From a checkpoint of a small mixture-of-experts model trained on Wikipedia: 4 picks a token.
Below are experts of layer 4 (counted from 0) of a mixture-of-experts language model. Rows are named up (a neuron's input weights, with its number) and show model dimensions 0-127. Each number is 128 + 32 x the weight over its row's rms, rounded and kept within 0 to 255. Numbers have three digits each.
Before each expert's rows: a language model's description of what the expert responds to. This comes from a sample of Wikipedia text that the model never trained on.

# expert 9
Mid-word pieces like er, en, el, ler, ger inside proper names and foreign words, e.g. Ink-er, Ell-er-ton, Al-ice.
up2:125152169128115139116087122107128075125143124096119097134122120092101127136110123105127151103166171091176099137131170088125101140086168151206180148172098169129153141057133138170126120108121102087138131131155150095176136134134130103156115144192088111118116178070124185089193104171162102094110099120101141139112146159104127142085159135017117099183197195100160130137120130145107206101102
up3:121142161100108109159104124125136194138203067159082120136133143149138192163137144085141126197178156130164165173158167073142152064116176160131130126119117145149150145163128146107113155104165123169168118137098187113119103169107057175148172142142152132125110155140140129198134130154109072115142089179084135109100078071156128117187150169063160096114106149116157164101092099101125153164154
up4:129119144118171086079125091166133089091163081137110137061129116151097150167150251131106129156112061152137186126119066059130089122118089137153222171086122132128130175081104148085107147082120092131108119124080103085133165116138129100071075129110069142143167144149151138152145122157094177115126137112140110127110097133086095130132124101171107184125153155119113125121104145162170154145147
up5:150155081101115159166113119125132026137142102105059070133140110162121117123144112103169117155107138140094126140106054090152202118186146134090128190097157128173148129072086086190086184179122107081096091097073118129139107142167129135134136132119112207148094146097151120114091114121119115108097167150161129095114126164182144124069169154128078157125137137149123088141166168137114103160096
up6:115088114145125105169072145100180169109108107090081186201136142130130127158116122135167128123043059167163092123126108086103120148180133077146097098154146098076094061120131118118111123137159160113149091087164128141120071194183075099146092130135160119118136121115196131130153120170141092117073125138138129077072119114176110102131034143112147129102150111132115134127122181121142086100098
up7:080130163068125151124098180104068111089112142105176094154110123097213117143140142112158122152127169114102108134155117120132125171117152184170094075139103126126186141107184144106085092146103109166126149090062122055111129130146138146134093136165130087186162109068122151130100165121189117103191082157104110103094065135106098147118095152049101139137070146155143119117148171185136138132107
up8:150118109125214136167068082128247104157097133118086146137126099170135110182145136128128118151172073125073112145150125114170143170133149094121129150167055186143157140114121183110138109147154163126133129189109140121143180134073140156109126068158114108180174167099095144190112138162098169138123177080139091129196166128148107152147107134135134141086145110177110118127141123140112180128116
up9:185106127134111176111184139185171042154168143157139132122147154094124129139156193082130109092169102186146139072116105070085101138143124171132068118149180099136097161078072119151083161126142103116087127114077155137110129093174122147116091076158131131134161135133186158148098172062170144137112156130153110114175165093142085135157099130110140140124117111194126143053119080104114126149103
up10:078103161108151179186176126165163122128111131143131087116096117127108137087179119140147128092090125118146043121103133144214089093097088175169106118088123122055175122114100160121137151173075130131146088088137175045078095158083175109162122165115084106109140083156096118111143145117166145101167097126156108101115118137131118117163123128088143159117173105080175102142186130142144067093113
up11:087136085126140167129133180159141108099128106119081174155101131097109141079139105119096084130117137128165111184094176108129173078093187138141131104125143162191149119149043125094161158135153140124124159132123099158149136148113072114112115128092100131116154150163172165063045147073114143162080177169128149106136119121091108144179084130069122199087139156120085124089125054158100103089095
up12:089079142187163156186122097095114096097130101096121073109122119120182169140144082132094144195123154133106107119151126082153123099148109138150114106105041108125071100099054160153121143143081131164143085128095152104091118119144105132127155156097140122192119114083197103160090115102084139171124159124144042157181068161100084163109131156093085141119171089142102166129102168129104122102140
up13:057094126128139125105110120097129115113150106146097132119108136149120108164133150115073146122101124094145146162142134115198146124112056118165104207128079111111083154173135113112141157178125211131140155150099097129105158090157141173077170128115115150089084142112102149149033180136129167137088102150170143135065150119179116078123151166144128159124103119115096038104113136168208154157125
up14:124126155122095097156061160147133119121166156145167205080123111155115100081093107117161107147202139147137116109142152120192035096144138090073205126144174125118122139118137118102087115118106176136166099127167126125139149165128062107141138133108094066136143201087120189173126140119118144140134057144113092110131155120158169107121085159146145167181102166146173186141135175120135091118139
up15:159099158098125129151175105111132151141143097100157139155177121171069144134189121145128193133109139090159145161155130116118125110110150220112063079114142175151101156155138130090143089104077129128064103076149153115112195157095096148085098051088147147139153134069146094127132151133160089145056203159112130073133143123103124112150073126105135105123174077096140094154089112109116087136144
up16:108113145089132160113071157151109155154077094111128115090169078117076135128101127174121141101162113068102186091135109110186065112060148135129127171129124133091087108087199078078071128126156110133113113116164137094139136121130135130198126131060165162063127121091159165117136072132161164111038112142175130126138095112091127139132096132187144185128107134118181099153103135153149118142160
up17:108085100128151156154154133146150150115129145099158059151147166127104146185133140138079151165128107137115116129155203148147142108131117111093116131174179112174078131144139152106116138140117159170130131098127175091101166125117081146096132052244147122129153105096125164140156090149151133135148143168149086136115167114123100169137133161147140183122230155138053111121142096069198126125191

# expert 50
Mid-word consonant pieces like th, m, em, including ordinals and century words, such as 14th, After-m-ath, at-m-osphere, cer-em-ony.
up1:103088098131128173132102168099113076072177092124152122127110097155161142171124157101121118115174098059149103105160140098134130121137148089151135200077084156107136124110187140159133173185209169087145126153136129137131156152186132113095127080084177130098128174159095091102109116063142122119153111091141110132117114110155081075175139152108153148093149095146071172172148132198162127092180
up2:056073148111141083120132046175133108150164090197133130092076156164121141213080086129088146119121137094115132094111123138111126126146150186118158117131125165139100112101140145125103111181162144125209178139162193080068143063138107115103088131150078161139155126109152099120164076140113102125169148121079190066131119086122147118110089126121095137079143162117128112161157134121147092146132
up3:137107135133098126157059101145170090157157087173122137118087131172138135123167114158106111106136104125147154158140064080102131149106180123154119095136185190117087185082076139107064057093170124155064110112133099150134131149094062156183093157146114183161116171117154163120134146147040133128125128185068175125082118167153122111148098116131112183172136170142111133151137122154108102141141
up4:154056162215107167132094105061173103159131101171193141127120144132077170169096116158128139125140122201096132147117135110131131107168162085128149195151128098157140072121140097158125117168108171121125154146146118160125121152195123108111177103122061113167067127112141141086128101146074131116191153165111110132131121130143149140081165132114124116140184135074072076121141068117088163164154
up5:099098138129105091141139176098130122153157107140122104160088163100179149072162119138113136116101106115112117099121128087204175101070164148142114051103163145125113099117182066087137110140128199088153080188169120115112171109186145093147131173096085064161083100125158130085171100180128149124144105132148127105124108111176119172127109210096162139111163124179150143110142104095191116114131
up6:118145141121125138138132067112122174073082115195099142169113089121105165207137137154055195192095133115159146137087139103112105160118124150103156074166125158083122131094043121147108131137094169079140125103181130173145089119135090105109111116074154145170077109108134102129132174083134181103128122138118167060147104165128108120073143091149107198121101119123079120114082105158115097119154
up7:106093136121139156161129142169131106123131156091105118174115111089128207171099080121101136138168092165135131087147098130101138139170160179148139089155057110135078175117125125134171143122103171128104138151132104099108120164131104172100098090154105118155138092123064155153099100153111159123112148185122086158161103080088102154122118204180088118122079112215161196124156143086109174065075
up8:130105146106096159121136092106131110161151133151124039085127143132059120143112160147104081208127149131133162120116116161151129155181137132157199095144177122084143061069150047086073140146143078147151133168087148098054120122173066099144147113145146147145153124192125198135108129169157115093107112126156143084097153160122146128109084111118174132096119140116134167192159141123114159120107
up9:159136192197067126164137151101139122110157136121176076117092116127092078134133114128129116104184100144149078175150148154180163128105123155143148082135133167074071063115120096184211146126128095086142116084135083105142116192143107118114171090130126098144092141102128094065175143102118132113204101142198132107139148124133146124141169132115126105128132075148089168153204153144160118101114
up10:104162151110099120153145165127094169126157064117158162109148141234137120186106102208124098063107154111140134110188095145131177146082091170100134113170142150136019152087181143082083172104158095143145092161098182124170110151160169058122073152159112118093122146133130125107116115104148103129170130113104094114170166115150106135089148129134125103133103133133120139166102093135129097126107
up11:100083127087128161061102121098151105107076099081166147149069101134099118171120153104142148155150103193101137168113101167061107139099136169162147166103162072098138125077160106125094175100043145200148172122084141127176173093136096166151125159154108104189149116128147140143144081139073148093142151156145143137114114059102128142181099186168108113124173102087128125113144096140131132145156
up12:086110124136124166096118101120090153115120111145165153126124147122061123127137113157143160132034141104169130124155133060059143130127208105118149089062155146087102133083090120154120139069151085080125129130136092142067159105143097073148141181144087135075164063150084152131110201095120123114112158104131167133088118079118124148084122151107104126195109133074146146082124114140094071144110
up13:132106127120095080129142152087144143125098168211167104165122161182152135144150111171150105139149075090075158177164138127126164139091126091121118104137100105090112161091174134130076163205124157086171113168137169117077126131066175137128170155138103093102101188130101130094130183114117158099133142166144166144172185156082153186103132143081123080157097083132128177075150163134085123113106
up14:161110093109142152140160091152118134163122102145132093155135120123165129191106129147214076074124125115131150136122146098151118127062141100138140088109137133148177109042173147170147191171126133149100126183127134070103120130106095096156138147124116128191081157134167051115162073090114193110205111130150053144150171121113144129148116086154128121109117134120094122139172090103143169154060
up15:161161160122124163162106116125101113108123122112133152099065121105130117136127080181142114146114180123123157099103198139110122092124153133089129058067117131097143167098153103108014172147121179131150152068131112129132095130162095151096072096100101149138103137151132104130173123099116133090086101174159118117172129165144174155103157123075117054191154141084093129080075074175133136157090
up16:189096117129151129079100124103123161113156157155057098140109084138089114142117141165110097162128064129151100121126144150137124125147049145174100130120125155147091173119182149155075190119075103114141118081114139119138132128115062111105091124064138133205130121157126118166183108102164168137139215091152189146182116078149144095149131107131109149154163189164072123172155100155158149129156

# expert 60
Capitalized words in names of nations and national bodies, such as United States, National Register, World War, American.
up0:168114176140087108127117145152155088146119160189160127139091116150073125169180122191149154091052138102047075112115128106080140152096131163122142157182082190112125158150099171126206126121130153140138118135133122121082164127115108158118151111145086078123174126145060129144175165137169100105110126129103118117160132146142201141069171096132106110151177141136176135101155137089130195111078
up1:094119150142132120192100148114147121131065133082158176115090150092131131120136138135158138097134168138110110143123143127147110119126119137156089082078152164130109126123161107116150148113165053116147109171106074130072192146107121142166186054084097131069121102093131101125157123000148129154145212106086138143096141158114131103131165115097179114163179052133160119081110105112150118118116
up2:160082182103161175105143102147159169178171093129190164120139097173179106068161123132156119163143149181147139114158123117134118107071104136073126156140090038204137115119165143201091124096114097111105092143122148074116104124172146117101132140145124121127124082099128170143139129099118134148097153125058143117108197123115148120139149147159203129142155100167115205125129125091145076133073
up3:148112162164131141124133104150132104065134134115194115095105170136127138192139128189102094096080141101192092131042083169159115127096110130133172187131134143090161155090141154066138164117121144099195102153119119123115125137111158133119133166169114110157097141111129139080112149043163121099155104090110102157105087142168200146161150095131135131096080172142066125084154077163117160110069
up4:132104173099147097206103078179193162092117177112100107125115167088111123155151198127069087080123127106159158147108128125119144120071131125068150119107157140112090101113099162142077087115095192107150154105076109113124115130119103106093125091208164141091125108056095125142131160097112161123093171080155137116141169147103130121121123132097122067142082148107125116101062142154152189124182
up5:140189154137157138143108104105174083114093095149127138082165096140068108135206139084138134121123169107139140194138096174142119153137035107102155090127110165202145157124162165140132156152156202124129123162103082097133128162148071083150108137112136147104134135125135178194143091076152158098091164154100153130128202119094167160138133122113129111192167139074099115191140138100150153121142
up6:130129115192194099108118136087100125098134092158136058081147126151120191180094127135192135157167167085112093085135094076119126119118085129150143151134106114148106113130141074142100111141069084143138061139119144144205095180070144129057085094147136140134119133106130146172144148115098155121120139159161121152121110120114141140097083087120109105171176106160063077147151144187084180182121
up7:146131179124110152125117103045124092115163048180151087103076159126146131149128122166138110099180125104175092116138105131107126101146151167124141110153152160150082150114154167181168138095165132158110108127177225106104124140117061129168126123078085127103091145129076174107140168147131144084135132128158105095058122104160190129124116086129089204141139108085086131108125153072103162150165
up8:115173172124111147122148124156106139152142167139150160105095161146090108111102134152133118090162143146120149097162080108208194111114063155123198122133203150154151110182157179140158075143131128117140070120134108123226135132141220137176086167106076137110112102109131153105135072128148072110108145127128092149067113142122152119139140153119142186127103130096160082123126091187108182109141
up9:175110160165159135128169123127136097056143114124146086130156101076095137117118118133131039147126082120142077129134170124167193103166137081103130110108183146175091105135094111209114148141159097199123097132142132078148124133144114138098174221101126173137142129058159198164142074181143117116113101171131121134140130113128154115135112097148147099181132105171146114088117126112091166112188
up10:128108147139092101091106116114046073110183142111164161065201059090087198087157133130110107111144077133161105091135113154147089129153133118122111084086141109137109076114150085131154130111111151115143086128106131169083100161161132138060160135143174110129120081078076117101078134115133179147130156089176155092142131145149173071094173148089137129165185124162099165130073134138095140108144
up11:132133162128089117147092090137077120087195114144103134096116126136102133172170169155079151063147153067108106168144066123125121090125166122114168088079103195113181141144140186167155137120136116146107107126153167164106154059126123155126104075069132093113155117072139083091116131098106053107158127167133119116132160172100140061175140104122097093142132083111118154130081114172133153193167
up12:165179039151115093112089127139122123078136089142052131126123127149124146110209204132117116134177133120058118147147126155108135099105106206116150100121111113146105154036160170130141197092132139088128117136129182118159145103134135099114112115121159121125139121094091153122161198090120181151120097115110151141126128158134174120195127117157154127136110137107104185165128129141227152149100
up13:198111118062123162149162136104035180120101130164127110158114118136108145108168119134085133092196105057135091149123139074177101150114101085145138145121158152184124122128131155194128113124206123111126145114089068108103150125087142084147120141116159183139060117150095118142147128126163132156156130121154178101154155133149118159086084105087104205132130167113164147106101163090142200111110
up14:133162083137104070147150156200144085097200108140104064129109104105163139204177131174152093144144142164140064147178112160152130157162133117128101101053132165082157127095146088101108103108162148119161119154162161126082162148117113150184118155145127134120128110138157176136104062179137134130085150170125168115074129136114122164116132119125190098133157084180161135160145168075085096085151
up15:112147141130188185107127096123154143071154110116075129134022173100086093134124108168120192165125192094154172102102143097161103147173099161119093106126166207167116145099092139072114130089218136061149148130132089170125101136122123133144134147146151136124117108144104163111095145065108148141166153141095181101142151111146143183057137133134103146153126114126124148171155087091121164138125

# expert 15
Last pieces of personal and place names in tables and lists, e.g. -ić, -son, -za, -ia, -ko, -ley, Jr.
up3:159125135150146110131053139102156176094135123113103155120174090174117133124149193111089118056097143061058101165127116162085146176141089102158149095102150133167111120143149147078107167164141059044088138089085150152084174075098121139126121137131120152164199120141086160177082108121134106147133152096080115109117119171127128131118126175140149166188147097125140105131107119163068143176124
up4:178053155109174129162126070131133127116120081139142075122138213200127129163148102149183136133104117168132140158157120148112134126183175116156083159140081131188144123054082146120175108126083142160152098110159154136112135159108119175160153143137099148075140077109097093125104146098158149123149125194108146105133065095070183175162073117116136115061129104140189136116147127143102127129114
up5:137170160190126197150138057141105072103130144099135125052157103131145079174131158129102135109107145120143146100159076180169146134111145133138156072102096183135123140183175145177120167179104140161134071127136130131125084126084120138130122106183183122128168140127103117134096137140145164095137134094121128092134154128156157099077106129161145024166101094150151152177101128122055197150134
up6:187143111178100186088114121117119163135099139163113154096125050076148140120162172121146090143176158102114096128157111111137159147110129144114163120159147165116133140121154118120083079105108152178151133140120086163135163131160130156143132210178141142141135078117132164101085130138118086139098078144201148095184133163168102146108138134060097195170141150095080075111112028129127081162121
up7:117201157146116154113106116109157128109113177089087119153058095136152202131128142084156154153092103089126119114104201111088071149166146149149113108151194123105146102156124087094105142124143125124135101167174140180084100139116114138108161139136050131127181172105101152054146096166173089091171177166122125154104163149174158231166145114154139163138106148139158114136151121100127135123104
up8:166113106103095050142153144144147176115150111166071123122148119103187145103149140137093109165110128112090181174129132088154120100112138109185118194120153121144092124165137146158139141129123180113144109154152143146129091134134181061141115171110138061087111113112118137106119090158129123071129128146103208101188230141135164109149184138085124084076092107077117084166088098098154131099084
up9:110134152066108160130119143111180098122153120074190172139092078135173161112154113053139136158126145185153132148174156135165179113118144131158152138097132128132149139156122138102154098115211139143155112090084177096152110180160101137127062135180055118165127143123152160098114101116179151117136162163103118181112197084113130150135094137123142137139100092170117147137127049134049111085173
up10:091180072151192156121081119118126142184183110185119145086105156109135097150136089136119155101103130128192144147117143115152131112163116139169081144111100150129093085182176156109086107095060142072117176124085130113168089159128137113103146167085131051153108154112047142123120107105120144127132183140093109132074144070108092115170082184114110100120125172155113132161131114128116184087184
up11:148104090147097117207145130192137077099162084127127165130131151074094122166144116147134182156145130135125153117099132089181121094164133048111106140145102139183108134181125119187142120127039065090111117068121084126144112144141123139152140127127143156076115104143142068129126198159110134148111136149210082098129083156167161110088162136192114101134151120148088158167099131153089134077124
up12:164093068133133120137134101136098093211132131113135163146155127116156102155136119087096134057112189092146090130090171095096121116113125123123117127094178099136138129074121152137037162146078081091089115065097125145108131092165117102108116123135109096058184093111177126159121148104101137142128134066109141098097160126163096117176085181102123084083166086091102116172084129158131080110075
up13:153126124099100133132080147164098148126074100079150114110143077168180147170118140137198061179124133102126118143146114124165116154073093156110189122126075118142076085197071183142128097177098067229088129130142095129114098197126143168102141125136118140179179192131135104110150136144128151093161110146123150138124104185132174113134098142114128105124141169101185143142158153131128158099107
up14:126074121151163119177142141124151146135121136212133104085067102100152144093115083132096160075150094161135113154142116164140102150167125137110169076119123088118109151130151166118143132111140152151153096155077115100133175101098145119117130094148160135161117123188123110094154136114142142148113087104146139148060131148125161176145078178176133229213129191134114121084138166080158213074145
up15:153110140115117114115068102058089098106094055217146156116122109131122149121105159133158152141108111071146201087129093120119096090127141132135178168150141123181148103112160125139115086167149116144117116133139132207114132196070154154059066100112093135151184126075096147108106126163140148119127114195142143115106129142161140129147104175144071180081156115172114084080141153170106147101133
up16:145132115139126119136189133156153138123062130104082091119122092116182119128128188137147142111159146130152185142134161104110071123174183130129145159110149175131081090142067141183063119123129153191123139130138111105105119101174118198134136176133152067081087156161098132132068139110075133075149160177114140139126134152127103098107147077160163139189174154085067148120101199089142175162127
up17:136133086119085105150084126134143099150115102119121165132182092148109136120098130154080119153112105126158139168159142117098196154157079141113207167162165078145167148133095147096118178098123129091140128072186152110162171128114152151098108127123110196107144140176129108124120171115147132137115131116110174104128108181088155215108146133083101155155170116230106229101099131104170127110099
up18:137135130178115150149071123144160137085134086092071138169106062079185112107115107134109106130147155093160144037138146110091117093118151154153114120113194137107121195121206125087120116133143139106160179133127125068116081119184115062101113123110158148122112102172122116081122123078087058112066131099133123097094120177143121140154074072143075137079087102109174133128100110116149122108119

# expert 37
Country, nationality and place words like American, German, British, York, Zealand, Republic, often after the, New, United.
up2:104165120171113052207126132102147095122096163093099140145169166161159112197127135054158118106154056184141132154121157117098112116147095140142109097099168128140121157124147095075136166148167102111129179118112193107166108109166197163129109116123145136161072127119119148115137086100115108095149142160120127202128147079146185130128178201145166139116149181158122175137114101059146134139116
up3:135088102161206140190079103085122122090157139157122094119110165138122120132106155184098088134184128119086179154123154044123119139098110138092125135126118127084162131172170136183088171149091154152136078122156065153106088100148097131112108100135166135140157158149173078113161139113037202115082109144128119162092074078107189098094112116171133095141138132173147159119145093123118107119139
up4:154086121124182179162153118161104093115185064089140098118107081139086082114126126111136120138184099109138106080190116066082116153116152155136153079136170085144144118118113132078084158117156171098151122141186162175133167129075121139181092072165148098130136160106137149167149166089163159131113107138140156183119155124167147153178139109116143112120189145138113191170153185056095153100141
up5:142131118096086100104125073115106050127087189141148132142202141155084136110150162137139141151128136086069194179155153079158146129119120129105131171150103128137149111135100100129057099146126110097089093148087145156071131154116105153097112111159169125131083125150058123157122119126122139133159097153129139175142123141147194151096136173113158025134138031091113124170122143097082176135156
up6:121110166128112073143087148123111093105128162093152137113130068087118147162175108122122136148110183140139072100138091101172113157167096142093163154120152173112126154109141177134119069169126133094080091106091155159082146077157135175125093159086116174160151114149109111099172130147164035164117059122115117116172124134164206144172182088126160105104162125141127117123162156077073177098173
up7:124069154075102136099197179127114173106140140172114089071084200113090143139168120145120116097163143122191139087204146167142085147163166108131100104126123106143152118097128104185146162137137163153146131135121138083177127145158136119095213116101119101156135152129149144184123156096131183128153138156132099073093148107130148157145058101148119108159155093124077151169167193125112056109146
up8:123087137130085128171105152162156105118141139126073053146149155116146090193166174147093104108164105118157147123112069169098106160157128126109088108129160183244084105146093158135057089104153084154152153108177158129132093088134099111168138121126183144063132184166143116119119122167140158170140124088148147126169120124118067101152115114150168140131119119184110116145143092105155156144059
up9:178167110158026162163114160129105127137185137119083168091094080188175166114139037138157128117198144170147127108129156145124098183118129142141080083156108195158161174109137079126099166130094116140095116143167120126137157150149164113173131118170118161110118140156089089143074124097205144118167105131164105083113120133119134134188150119134155174153167163145133142113126064111124110125138
up10:078123142122088143149172116079144120106136073133063127105127223160102073102139113116131090103114096147201110161108200146146153120128176140167172125085106124190064170184202181085140161167120133168104113109117123127203135155119112119113137117116137135105137124174124147116121145087105124101149084136180147152082125118073147171159125113094158101108164108094106135161123118105109161176075
up11:147155149069132136124072158098173143148096145136105114069039125109092088192145146112144142095133120091094164174106157102147135132102152126127168084121202063105070113133116117151100113117140129142109157124130205144099114112131142152155124159156163173165119143109102074163132165102134138128086138163147134074135066149121167136197124128099116081172188140082136096170119130116117073168201
up12:149104116140128116110085159131167123071075110075112123177111188130078183125114119115129130176067122080106115164206111130113075185143144067119208171165177146105172147123178137038116168107130145101157066150169148131126128145149095079136151142116175143120154159099102145133099155139135180147135119112092128175086169155109108157153116138200144171133162114120097115135151144153126157108102
up13:084074120144106178176112137131086152140117106142131119098100093140120074107117089119093164126193070207071127108119152202066095097132166179079140130138131098132159135072102153114096105107167139199099117141110191154099143085131124090122127137101137111131119106129092127149097128175166128110098181099083162063087116083130135137153102151081174166150111179172134116138106165152086128131177
up14:195161100136133144174190116170153135097219125146156155069158107142079151181138157151147166160103172153125135097125158128148094108118109200154158154103126117138086109032154150109108108131171204128125129133190145141089116101129153167160156127109195096091135130152143172140127114108151139113133095136115047066139126110072124084097130130090125125124107090133133122161097134103158179173135
up15:126080164137126189128104156150107213193116122134129127117092130116103168127115125180172081143162112123134097178201116090148185093156082104120167146097149113089174101162097114221168146101152164201088121114144153115140172105107148144077130137183136166135096133097053129110154143138163085182098131154117175121103119093112165150085140117084096102128092111137132189132116163118109124112139
up16:175139102137123163193118141125155106051154164155099093143086189110074185134115163125130135142186176098083073107093159117149086100129150076150190088083134100186139099124111147191118161140122105146134162119112157157093138160136119098176082117152147101144063145107104124115129129079110080133176176131110125123115208105080118183138126111181114173143156112104101151121177145137078131140155
up17:160058137155152126088101169139186089087136150158116056124152117114109153142133097081142186093153137096154127182159158125127147144098100157138178194086116073108135097096126117113114143127152124089120183138087111153105158098115129139126110162124169150166032067140101087121113128133115119147134111076147160126135157099076158136130158097139145136121081113161139132204170150104060218089127

# expert 32
Last pieces of names and words, just before a comma, pipe or 's, such as Tancred, Timo, Las Vegas, Canyon.
up3:100115144139148159139124143106161163101155139098115123163185097165069139114134144115150159135162133158146125113104090128074112168037116157089113182125136102161129098090097214104135079130128085125134115136144166121113132149175155126173181191090135151120114152115184117139184091183130106194128141156109114101109123097102088142085074165123067139108088159061169116104154144081138128134046
up4:142130085094101058138088136156147120094193019132109162166170128126148146092145183149119097125062157121108169129107127148081194171140140124119159094123134120148141120117113156084130191113101171125154105116127185155148085124090170127141124123149109103146148144126114091095147183128106104127129104198198119091102159143175135152162107119074145157132188093132124055121180111106083130135175
up5:233122105136156103100148062094140188090081099091140127121147133133079107113151162098098131136102140127112098085165103145097138119120107175194114127099207122109114119140114123149183129088042151147156106123134139113143158196158127165093175142146152215115110095097106117146125110138158072176145127145124129119158150164129109153079151106135076102132175122147156139166144151057121188124157
up6:091132122128121071146094125114157123165140118119142200077176123162114062194139096138136112091098156110193099174144144132137110095105147116150158167032106101066144174114117124122105035151113156112090129139164115080118103160103125102118162143148122134122135089180149097139122098083189116108148149150104114171150194180111133119174159130138108080073078117144154088133098130118082119082156
up7:155146115063144156116126107118150055133142096192146204111096122118110146140142077147061130075088199128099112140122164105152117146158123143160096128096104189180106103142145128193074118093120138163172106138097110152162167077124128086137143143192116135136123133092160142107192114129108142140147098087141178203100183135114064113131124146127125110179139106136079121164190160137164103096161
up8:127104161048113113147142127110161138193105130129171124145125127101115052151177143185173169124137084132158114132131090133179139113138075215123115125160089131121056116122117133133116040142129188103127160102201110176127129086066111148172141166119124174118131170172094171087120133115135155066111128146155144124120120125147107162141067127106134159113154140130060075098135132097119086148162
up9:128114102115157175157142126149136133183174225184217140200160143120164137131116092073103115128095104107128169113073170125103117126184162115131110151101106139119142136065137096167054158161120122089111072162149041080135138186133158072164078091133141100172127136116125130177140116115139083136091152151167145096123168134129149148106115151098107107114137078088142130128174123117138114151146
up10:086058164121129087136137182208140170091110200114087116147160113074104121137109173173131169163146174142154111132114104146117110171130153094081128073100177193101129115089113115176118154188161169067162139150102153115137109084142092113116147170057124113108109097153135172170128045121143106126117080121122155096114145097134131139072166136176156155143140137097121122136075100149094095147144
up11:146156100168106130171149133068153098158114125134167121111112136068085058109152189133156101120208171099116102150107163097122090180147189085152127107084179179125110135133142154122110111150098104153110128116123126144111122183158088117116133177158129100152127136177161095125123132119077079093120097098146084118100128148121162101178135171144136077087151168086117093156117084209200145060131
up12:061084152122083122147117087067098106158136169100161117120142155156143126200121068131072171155124128165139120138143143160111178082145152119097087102117113097162139144121098070192160112136129163116046077132157100083159160125159093098150088131186133144097135076126133144187096085123149123103150150067159138190153187095112121136139127167167072095154158113153106135161075102121114163103136
up13:129098141109155092172114157153141128110170100152084158151165119160116115150116147100186105155162160160132088108157124123181149113119110058111238141172099120151119103063133094118143179144074205081120122091127085171138140120148157152134202113142141181145105108095105141158117151156108135074157161174139134142153121133129060132116101202159109111173165058167121107112143167139131112142158
up14:130073146123205140114110079092102112118134140072097083163105170136139145099089117098065099076152125144117108128158156124102065141200129140105124172087123120120124156094141121088099133111127136132157137125115087065095070134117105143125179153132111255130080117101135116089113135124120149135129096147126157123132156183125151066140093062156211107058129145123137167156092122116118135097150
up15:112114108110173115099125147117138084149113135067201182134133106146136153166098131093099140133120145157131160115140092129088195162130173130150113082137134136098120092161128068166107156203174149193161119119093169193078165130132099131137096160147125156130143127070127144119131125140146049076090132130151126108097150137175098123076113185181168083131159121138115152102210075157125182089157
up16:099147092136092089144092181143114126118131118151064104078169118076192187111132121134116122105161131194118141108119118110127150132081129090097110189124166085152108091116142127154088098103153113124105144098101148132084145130164191134214182147161121164147158072170138113162092083157149076123143101165130134184178135112105181031092141080156162144123149079130144157116160131101169134121115
up17:126080110130109148107088119148138125111097113163125128096111139158034137123139159109119107180117156122110154103130147154086097064119112134145158076130127099110177154145165146070211164117115118093149101032132116133099135152115113097144195132118143142125131059137114138119154135085186136177130115196122081135081106092130146108093146126127102104191090111138138130157093120126043093097216
up18:160116119124097040153112091117131211081101100128145121119193127139076151085140136171119131139170166099129131075116126134112167168131159075091192110101146113172102129129125122153125084104141112152111097136161118110172123157123127152140162119121123113162094097137055140122175173117108118117113131137102077210159171111116138150100023142092086118127122086073156145132196168084170107098131